From a checkpoint of a small mixture-of-experts model trained on Wikipedia: a variant of SOAP for the experts.
Below are experts of layer 9 (counted from 0) of a mixture-of-experts language model. Rows are named router (the router's row for the expert), gate (a neuron's input weights, with its number), up (a neuron's input weights, with its number), down (a neuron's output weights, with its number) and show model dimensions 80-159. Each number is 500 + 50 x the weight over its row's rms, rounded and kept within 0 to 999. Numbers have three digits each.
After each expert's rows: a language model's description of what the expert responds to. This comes from a sample of Wikipedia text that the model never trained on.

# expert 12
router:432502452515489547502464546500475491521580472556555354421504517501442501557579517602500614497442499574448477553515544440534487499425541465487480455592512420474448537546468547547547475486605456556464529518530478518536454547457459567560590431
gate3:499456518554533423427447468477479511496475448516451477593416466415557467520497537610487458434429569580443498485450552570484471455454500502505450519514549464455487564462499536539600585592401377488508512496533432480555570531442514478494423499
up3:437594465544572526421418478487476494489496462506513546498502471526491559476578580505532532455489543542449396453577487462506524425489565428447459487434475472488480544508515463494526599516376399393557469498535501499511533485513514512474433471
down3:489551529461487532547558444508443544509466531437528461434544536495512457540465513405559597548435429620427551513493481507438495558414524478507654458548522486418516495497439558389557516474583504537475571547473524535466480531619546450502513466
It responds to: Prefix-like word starts

# expert 8
router:514435489506516513582571423474426534485516406577524521529610627460446424484549458557481560535523500468483541566469513529481547581431499576562437492537466537483518491453531521535471492437403584430492469591562495576570560430422538591490550520
gate0:466458489460491468488474505517566573460500548614478529530449507483477528512522522477447580438484494465547598556452434432532553441542451472531572511515488466479510539442528498471496514443532464515487506550492453519502565600486495559517503580
up0:519471557428500546549501580436417452488544403488566429503544520516496457548435474564492450543580440550582421483553508536426486521469492515484523494503483546588455449476458396480522464557432568470454460489584439503473554427505554470540630383
down0:561504452436448558496574580541522503459476521426584543478528569420517554645413561447506499449411542491506530465461484488555511436592566514440518503525491556544474531538513504481493407590507371565639368458392578521509485494475535560447575542
It responds to: T-initial word starts

# expert 1
router:560531465517535462567538522502453461514519461556595526486527504536440491396540545552534535458478477549555419538569506535495519420490410440458453430421562477498421500525501543474553563538546452506526548394481557516496502468508590426506535429
gate3:432363523490591471456578462375551587512510532525581495566542467501520518494521537549537451589494527525402569568467439644551470551580490431611496541423500494499448435513485479524494573504504482509459480455467529478577485481491519559491509535
up3:572445502476477577638572521576464588417498485437510449522469641457527535461614426435509338498563524480567503461406477497481522577479528460497568575521465543544517430468476464482463582468520514585466517492491460558479616400447511501510562451
down3:445580556432511559545607435519569534455500534561515452511496465526485498550562486499471506490465518507483542569532627457532437496553429471460572471445594499448540444489589580447565458545452530447425530542492512364603504437433476532512506565
It responds to: Mid-word l/vowel fragments

# expert 20
router:531557534508412489469574419435529505489519538492423511484464406551521453459477460369404437531521541441473585414651477474496486524509588461522507569613515503498561530451501525464498417544519480511469486613524452492439495480569508526448519530
gate0:518504440467474451485434562453514482518465531594600448593529470499490507482484605522520463517492460533596480526560575564527498469594539483574502405496479558468499509515481566475552481521377516427438547573508435545580534603513515418652508619
up0:494494534493472480500508522466499478486483437563417412486406520536503396446467452435467486514527576400550525522522453440491532449503416550476419533504465451519550502475461515548495584588486465506476421548486537556572498552454520523533487446
down0:549538611559553438537571456449429505444514498505436524509559519593446456488441543541515442559496479526604446554415589454552552442574482483399488556462567497447525489488489532452530381492522507473481505475536465521487460499534452489547566384
It responds to: Commas and colons

# expert 15
router:492529481496441531430479534500611477531516438463419464522536536458566497447459528568513521520486394438456518488576486534480479544426435577541538499579548566490404467466496521471526499436415525476460504439458539482469496518388510568502548582
gate0:418427465456521537429509446486501484479593557474455444528623483473483484480488579501580546475466538430493553448489577526399430533525579540517521545441507490587406468539561564495545497479463410526443545539470571488516494441553392586489436494
up0:614436456513500496502571458542464520544483520443437440471561459519633476571417562467527583475446550450427452466594495530443463397521494521548526468467397609570480511488528585508544551495442449497511399437447541475525529470494481520498437501
down0:486452407518483447527439479475480500468426493544569680534469494416538500468491481493551529387535473573462515428522425510619425505516612541546527453474460531549476533592441573485434473493481564514496517450520541511476557493508443528548478513
It responds to: Years and 'on' pieces

# expert 14
router:526472480397512517520488541502446494476415433524534516438524488470522583542527481470576421432496443508506501427529465543432541419567542467435500522499424638470483547530568471401574530487437465513476555480523510485515472550529535520488494512
gate0:519463395524548511456521550403502479445517443507445360492555366595457481465479472466525521485486519471513503514532494473448573434435419481489468519486461521583410635516493421455533480527539457484459551467532453454453445557466507488555400467
up0:548448447477424499474480577434580478446486527473490491462500459501540534478572516533488402576584375520519538516572469506465414459380475530579482518537542514564506390481560382406503522486491411553497513611455501406520535397510553477516439406
down0:522492491501453507584560536525437450641461535538480514457539523480464538435404590458561452479565556460541421521495527431512547591524487485481508517472487466518462423543542496556577508443489477468504548394601534508512488547421521537461525535
It responds to: Foreign-name syllables

# expert 16
router:578554496506558432501459513555419467463476421514534500522427623503598532424537612397456562528606442537434402421518492572495469525550432413409563558536521516534574513503515428577479495552521583475574465446494583506499454458557493508446537476
gate0:533555407592501492450526530452431529472518530479571489535486551505482490461480489467444463535517516492563506461534372447434558429453464557459565478456476555484509543540494472589532495483507448482594457446576517578481531484533466600588566640
up0:534504422467569494503469528554454554466439505582489386460546528578413478548537522491448548483506430482524509442383478581457548510485562553494543473589465489426499516414421556456500365481522516427507510480514372507490472504518439535469526499
down0:578543577501480508469486502500561513507624547384477462610479508446504476471570490540531559478510478572489431518517468507451525467520528504519451386472438543561504463502558426474533459420383597498468534442458561516512548513444493500480503607
It responds to: Mid-word letter pieces

# expert 4
router:523468472435485526441536536481549515460526442580508490490561553505395450625470406524473437538448522427586503452468549584572510523374486534596472526540557457445523494535458532569488543420383540415529514522504428516457514512523424546530453527
gate3:407630480549509479507532497532489464480395440497461521572457479486513568499537520524558447446536478505522445579530517497493491508491551574480512549582562457478526548428584482604466471443468486426501473502520504579485529549488459448501539563
up3:538635516418504521494547542429467530524513526419454346468500557467522493577456481447517486475503465420504546479487526419467484503549457521599381533517538604456420399550467545476465478471372508552516471544494443569519515463522552501425493432
down3:423502405578463515516581523461542488516460613506593495503487435503472493536468442474548480546499563442538572471500464477587473565563570499472476477586593603479433468494515543483410481429379508496555435487526455506514404432477537576492502479
It responds to: Cell and line starts